{
  "n_experts": 96,
  "d_expert": 128,
  "routed_scale": 1.5,
  "balance_loss": 0.00297,
  "norm": "layernorm",
  "norm_eps": 1e-06,
  "optimizer": "soap_variant",
  "learning_rate": 0.00506,
  "beta2": 0.99,
  "max_steps": 3387
}
Below are experts of layer 4 (counted from 0) of a mixture-of-experts language model. Rows are named router (the router's row for the expert) and show model dimensions 0-127. Each number is 128 + 24 x the weight over its row's rms, rounded and kept within 0 to 255. Numbers have three digits each.
After each expert's rows: a language model's description of what the expert responds to. This comes from a sample of Wikipedia text that the model never trained on.

# expert 59
router:097135083135161111146147133098133158142140092097109170125136129147129091134100099081112121093145096132134140158126150124128138174114122119138151142146093125098147113152115076145144159096158133147166138137121138138125141100139128132113112100080131075057125142117114134122133111135139143132115149119176093121169108112147113116143129125127145122102104127133204129150100117144111121152200
Adjective-forming suffixes and adjectives like -ial, -ical, -ic, -ary, -ural, -ent, e.g. Official, rural, permanent, necessary, italic, new.

# expert 39
router:103156102168178118139145116103104135118148143069105146137062127154090129076117119128131121135138110154143103128130169142127150139118120105109105110102132133134148053136176105096148140158145128156151144117101110143122102139133108123114125101160165131098124152119120102129132129117161128111107120089146066103150083139136197137139114120136126182120115126158115123140146126143114138153124
Single consonant pieces r, l, c, h, ch inside words and foreign names, e.g. Outlook, Outcome, kitchen, Chechens, narrative.

# expert 49
router:092075118116148127138118121115124137151137157154116127141132126117115131096125133140135130147128121121122124143105183119054117126134111146188127137147123127139128102116177123048116113139148171152135140157088140155081099103159127145125095108125149127133178131105107119127156113138163158097119155140154122113138068114131143105122126134112129137101115166135157128076138166139074119097135
Bytes of accented letters and Chinese, Japanese or Cyrillic script, plus degree, prime and slash symbols, e.g. Štěpánka, Yōhei.

# expert 23
router:111151139168129108149176105108145145116142104135106162157122119161121101148111123068128123132151173149065145154107124103096151109114126098179119113121106132126158143126111137108194132154125126123142106131103149150084088149128087109114076104122106129141127100146129139075142134154139110115109135106124124116151134124140144129162141138128094137140159151122146126100150188155121142109184
Everyday nouns and particles after "the" or a verb, e.g. spent time, retirement home, blocks away, life, school, up, back.

# expert 2
router:119124088136154101143156165115122130146140140089118100181126125141119142094099140083196136119139128171120156135121113123131115112124139134187141099121128112180136129142164140127150129124121107141154143151106140129069123130150114150125111108078128140118108108129101159092144104126152155110106166135140098117194113123128135153131102127126091095083127170129146135143143145124075164098106
Prepositions opening time or place phrases, mostly in, on, during, until, after, before, since, often before years such as "in 2016" or "Born:".

# expert 33
router:085111128144146128098164138110093170114149105046109163112109138118117077135134150111149153103154155134138139125093119106100131119122120115140146090143120126128127076113140150114140147076220137142139096166120159145121115135141111145110117150132124104076152131148081103116161122129125112126124162141127112118155127147130140124120125113171119136137103165140160096116160130127132143090151
Latinate stems before suffixes like -ation, -ity, -ion, e.g. version, activity, constitutional, comp, oper, responsible, genres.

# expert 28
router:076148118164154122128133131106099153148163121134112147154089135138123105082112106116144124129102138148102157160090161098071130150105105127140170113135095106138166091109154118095140134116157131133155099164102172155099105118160102160136096109118160120105145122160097099119147099138159134095096120113150111099127106134153170135131110107149115116116113169125148104097114153168113160128161
Word-initial pieces like min, M, Q, X, h, especially min in minister, minutes, minions, miniature, and Q in Queen.

# expert 21
router:139135152169140073177120116132131161120146150124079119134110151104122166089119140146145119143155095169127141132082118146133088100131127105097146110126112132160167154121155099105149147145147125122129111111088160135093116104161104152125097098166139077118147141134115117120097132139134135075096108128115123099124100165159160131122133103158116150096121155082169122129101133178156136142120
Word-internal pieces like id, is, ir, ik and initial h/H, e.g. presidency, individuals, fish, however, historic, halls.

# expert 18
router:146132119138166137148161129140108146148144163140107164137131125124127144137100173090153110095085162135091174127132117127126070143092132098117146146121113146128127132125130138147123158098112136105130076122109160146149097142145119120091108130132096091099140143122112119089102101146131142127122149111137098120189121119150125137137123148194080109112064174120115107137122115159069142141142
Past-tense and participle verbs or their endings -ed and -ing that complete a verb after its stem, such as confir-med, repr-ised, played.

# expert 37
router:100152100119137093135130132152147131104146131135154131122137134118141108104121107112195142111053103143110135156121141125117119199108116122165118067111107097146166126140140110079153125136110137127134128108119156123111161137132124185136124115082119106106160102160123133110110123179135142088139183087136131120135120139130159139127110076116151117098097137111122130127097131164114134125170
Word-initial consonant pieces like t, n, st, sh, j beginning common words, e.g. telescopes, tensions, stood, journalist.

# expert 57
router:060096121174140115133154158094119151130144150114099125137128116144158153059097175110131140153106158148127138143101157129123085106101103099118153140127132099154177125130133113100121134106140147130123125143095153123131088117170116154119122099084112114107134154139107127122133067155152115134094107137153125126131107175148138162150117096143116156122152135107134097069156105143133124164128
Blank table-cell spaces and the piece on within words, e.g. Non-conference, Honorary, Toronto, Soon, demonstrates.

# expert 48
router:123110120120139130118148143068092131140152123137115149142092130169122110102118126104166114122098142160107125150107164103105132131096097140192120087131129106170127115106174114094143165137157145150147109119108132150120104149128099129079113140109135120137141129184113115122151105132115104113115137091148122101128085100209155136150103118154136158118141123113138084145158158144122138099168
Word piece ri inside words like desc-ri-ption and bef-ri-ended, plus the preposition at, quotation marks and other mid-word pieces.

# expert 60
router:102148123140151121120126164141121152110150122147134132137075101121119083107117129098144154139070171145073155137107174106108116163091138140110139096159117113169187130089148127091127106094139150161139107118107136160119042084141108121121095151109140142120146104141115133135122136170139102125110118146158117104132138165109120139151131103139127126139143130080155129129120125134120140122174
First pieces of words following the, a or an adjective, such as me-asure, me-aning, differ-ent, plus dashes in lists.

# expert 36
router:136123112136144105148130166112122119159145134076068106147143112132111142126112105117128126103035098130112184133119191117113123116107094148149139126118132122134134128129143109137148091101154117168138132176099144140128136127148123128096086146138147089115161100141126161107129120134148122135138131105124060111132104109128135127182134103171084146145092163119150109125093135142124133150122
Linking verbs and articles right after an article's subject in opening definitions, such as is, was, a, in.

# expert 45
router:126113099127141137127137155121140129146143104110132156143121103169130140109134143128160084131118163119148144142107123131064105113113154105116104098117108108120120055168116122091169140084161122160148096130117179170111150132125113148156128106136142097114177104161132149119087077110146106123086137103124107121139122138114157168161129133163126140114120162106157145092137084137133129162154
Word-start pieces f, F, b, B, pr, tr, cl, e.g. fastest, facility, bold, primary, Following, Bush.

# expert 25
router:077137107147159118129149140085105158145169115127106142136098113144107115072100113103156114136097135150104157172093157105087126158101107128145159103133096102142168093107147118099149142125157131152154093155103167142100093118174102151124106107118156135104144121161096084113146099141157142105102119126156104099125104135149156132144109115145117123127108164129152111112115159163105150124147
First letter or fragment of a word after a space, dash or line start, often names and abbreviations: "U.S.", "Madison", "Doctoral".

# expert 13
router:119140100151128141091137140117150160172158115136095116157125117145104118112088099110129112108106117133121147181111155119108112147106109127150171111149107118139149091086167105121154110131144128110132111118127158140115111120138105146146099113134186147113162089158098089115148098152131119089135111177161121110125065162117172122119097128171082129149147141125149114072114151134130137165129
Taxonomy infobox lines and species stubs, especially name endings like -inae, -der and "species of", plus Latin binomials.

# expert 27
router:097126162145144145178126125123097122144158125166167163137119119127109116107111090128177090156143084137093116171109136092100113139127085128133148116117111144129148082103136120081127144130120173154135120106121129132102106124150109164096106117134150109110139124142113098098113132133129116079095152092137081113114132146142145140149120131176122144133101134108142163086107188152106153136178
Mid-word vowel+g/z pieces like ig, ag, og, iz, ug, e.g. origins, religious, triggered, recognize, augmentative.

# expert 3
router:147107102126157132127127184133097154082144115151131135137114114162094119066123137126157149136140122155132119136082149116090106186098108130133118122142111123192159084115150119119146086129115127138141148122092147150114105126151083136096117148136137085112152102107103101100124122132128153149146119099162127102128141180130131169135159088146152127099120144085119134111082163136138151148143
Single letters like D, d, S, R, z inside names, acronyms and words, e.g. ID, AD, DST, McDougall, Savonuzzi.

# expert 12
router:103122122155146111123126160100143144146142159125134138163121086156120108103100122126171122145113185164125136167075137107089091134100148163134124128120080090151131093140137116113150124103188119157149099124096160159145126116137095122105110125131147094125134095133104125118145092146145114160117123086111130119145099079142168123147148113183134086119175126152114125109159160117106128137127
Word pieces beginning with or built on f, mostly inside words after De, Recon or con, as in De-f-ender, Recon-f-igurations.

# expert 44
router:068109126119134089154117143141121141141144162068155155155134118190124140122128126103126136156141145115122155140121125101107120124126121114176187126127125129185125084128153074095153104134116119152143110133136133119123119080147134111145110090141142169138132138118103146096138117132166128116092119118163098114128065137122144164128150110137113097118115155145136147084111103144098146091168
Opening parentheses before dates, abbreviations or ages, and year-start pieces like 198, 199 after "in" or "born", plus en dashes in ranges.

# expert 34
router:121131079144135143103139122096128138157148131141122079103129127119114149088114074119133086125078131122116160207114164135073142157135104112127154124137100121146155101121128121106112145162158138148145101183116146126119088120191122131110103117131169156121121070143114076130166122122152140131110103120125129123126119147174147137113117142152132111157116148128128099129120173151139131148133
Middle and end pieces of proper names, surnames and foreign place-names, such as Ferr'ara', Roel'of'sen, Kak'ir'a, B'ur'kina.

# expert 43
router:081140098147159120127146143092104163146166129126108139132104114147112117076095106096152114140100141150105150177100159107084132156104105127143162104135096106143166092116155112099142135123159133149156092161100161144098089116171100154132103104119160133105140115168099085112148102139156144104099120116153114097127103147145160129141112117142119123128113167119151117107112161160109149123147
Decimal points, numerals, month names, parentheses and quotes in tables and statistics, e.g. "40.9", "17.7 knots", "+10".

# expert 9
router:097121104134157106130140157102070149081142104069137151146131136127141071119128102081129103122151108150129131126114131130093152135126116099121157102124142122109131073139145104135164135096134137131136113128128135161110153129165129180150125104157136133085148093150098089121121129129164142116137118163139103098140117143126143167127158047148098151110086133107129150151114119134092158145142
Single-letter word starts c, C, l, L, m, M, g, G after the, a, of, e.g. civil, cabinet, culture, Lazio.

# expert 4
router:132109151115162083107128139135118150165157154101162143123126116129119102136126137095136120121098132136128170151097113102105084120101088156124163093150080131146137138096136123109137170094161141121136142164119147157107088096204116117100126148106148126149117155105077130112081125134133133092136110122171109111126094118102148117140092107158138152142150158095175101130101151129116144112122
Final digits or whole tokens of years in dates (198'8', '2016', 195'6'), plus endings of countries and cities (Gh'ana', Scot'land', London).

# expert 11
router:133125160118131110137125115110118125118149141136141133149110083125125149114127128131131136123128150169116135150069157129119110139148141131166178103175116090136144121100127139139204149144135121133153096156109151166114106109153093151092087105121171148104127128168091120109105089127154124111122148104109129102115115146162120148144095099156064109120108184153136116113105180134115158112112
Word-internal ut pieces (duties, future, Connecticut, But) plus short function words like as, out, part, and sentence-initial In, At, On.

# expert 63
router:093098152172139118124144121131091163171153138125101146111130097140106131092143123148159138094128141134050147149120163078101097130101100133124103113137107121115147082117138140126161111116183131135133100157111145126109087081145112126094125124057117133115144146129124134140131114141135106110109166102127118117150155096133149118144090162166118126095143135086165131122109142148128162106152
Verb-like stems before -ed, -ing, -er, e.g. Written, work, found, developed, offices, Warner, British, Criteria.

# expert 17
router:096094133146142142147134136158112149097156138150147108081110153133134131113125183109117106081137107140094143136109178099095116133099113096104179150129110098153142138121160108118155147074132146150139142136119124130104148102133095128133104101096119144091149103095105132129136138165140133121118125072141129098146065167115168164146101128146067131167111121143155128127123158142113138107135
Wikipedia section heading markers == and === at line starts and the | separators in tables, e.g. ==Transport==, === 1967-1987.

# expert 24
router:078139106145155122129151134088101160147166124129106141139105113143110119079096109101154117137103142150105155175093163104086127158103098126140159104132097099141170093103151119099146138123159132149159091161102166142095088120174099152130102108115159131103143117164098091112144101140156144100102118123150106098124099139146155134139112112148116122128113164126146111111117161161106149125146
Blank cells, pipes, digits and word pieces inside wiki tables and infobox lines, such as May-or in Government fields, Illino-is.

# expert 19
router:135097116228175120160143150125128133151139147157101136124125128124147104156060108091140099100101131146116144130122142121131110137096118173128143120180118114122111126122137115132145136126122126143162064117129133130122107133118118143114115116083120082085121102153091099112173113137133159113103170111139113111135138148115130148138147126156129093130142129103142137143071130157148180110135
Prepositions after nouns or verbs (of, on, for, into, against) and -ing verb endings, e.g. "Order of", "Starring", "Tracking".

# expert 61
router:109106150154112116126124140115107149110145093104116153157141098121099094088124095099165117142148117142128154135096177120119152117114129096182129118136121132127184086090125126125136099140140104165150136156110136143116119086138119149124115119108121117122131110105106162106124083126125109137128168122139109122171098142150116173165120077111124161102153170147166129072142126155157131193131
Word-initial prefix pieces such as re, pro, ex, con, inter, pre, un, e.g. interest, explore, diffraction, invaded.

# expert 58
router:101131088145139133191124127144077125123146142163103143150094101168118145158115152116147127141099113148123159153098154105086131107107086157149131144168101099143169104138167126083132161088135148111184114153090147170160098133119089114137131101077109137114125131147113100141140129121135114117074130093125094118120129132133150161149111139142133129115122164122132139098100121163132144139108
Pieces an and ad inside words and names, and words like man, lead, head: Me'an'while, J'an'et, torn'ad'o, Michig'an'.

# expert 22
router:088134105146153120119139135093107161150165115135107129133113111149108108083095103101152123142102143150104157174092169103085130160096100126142167099129098108142155098098160119103144144126161140151155100163103166145099089118172094156138100109112154128106145120159099090114154101135157143110098125122153108099122101138143152132142112109149112127128110170129152113104118166165103147132140
Pipe separators in wiki tables and sports or results listings, plus the first pieces of names and words in tables: Space'X', 'John'ny, 'March'.

# expert 0
router:080141177131140107123130159147128140134137144067126125121120111140096077151089162103183088091090128132063151138121179131113117082112124120151131075137099121134149153118152123122120142093162169128129137141134135136101108141151099162147110122121096168121137106154140135128122128122131111132089112094124136116136130125147122124134151106128129142088118176091172129133155167153156150156122
Subject pronouns, relative pronouns and determiners that open a new clause after a comma or period, such as which, he, that.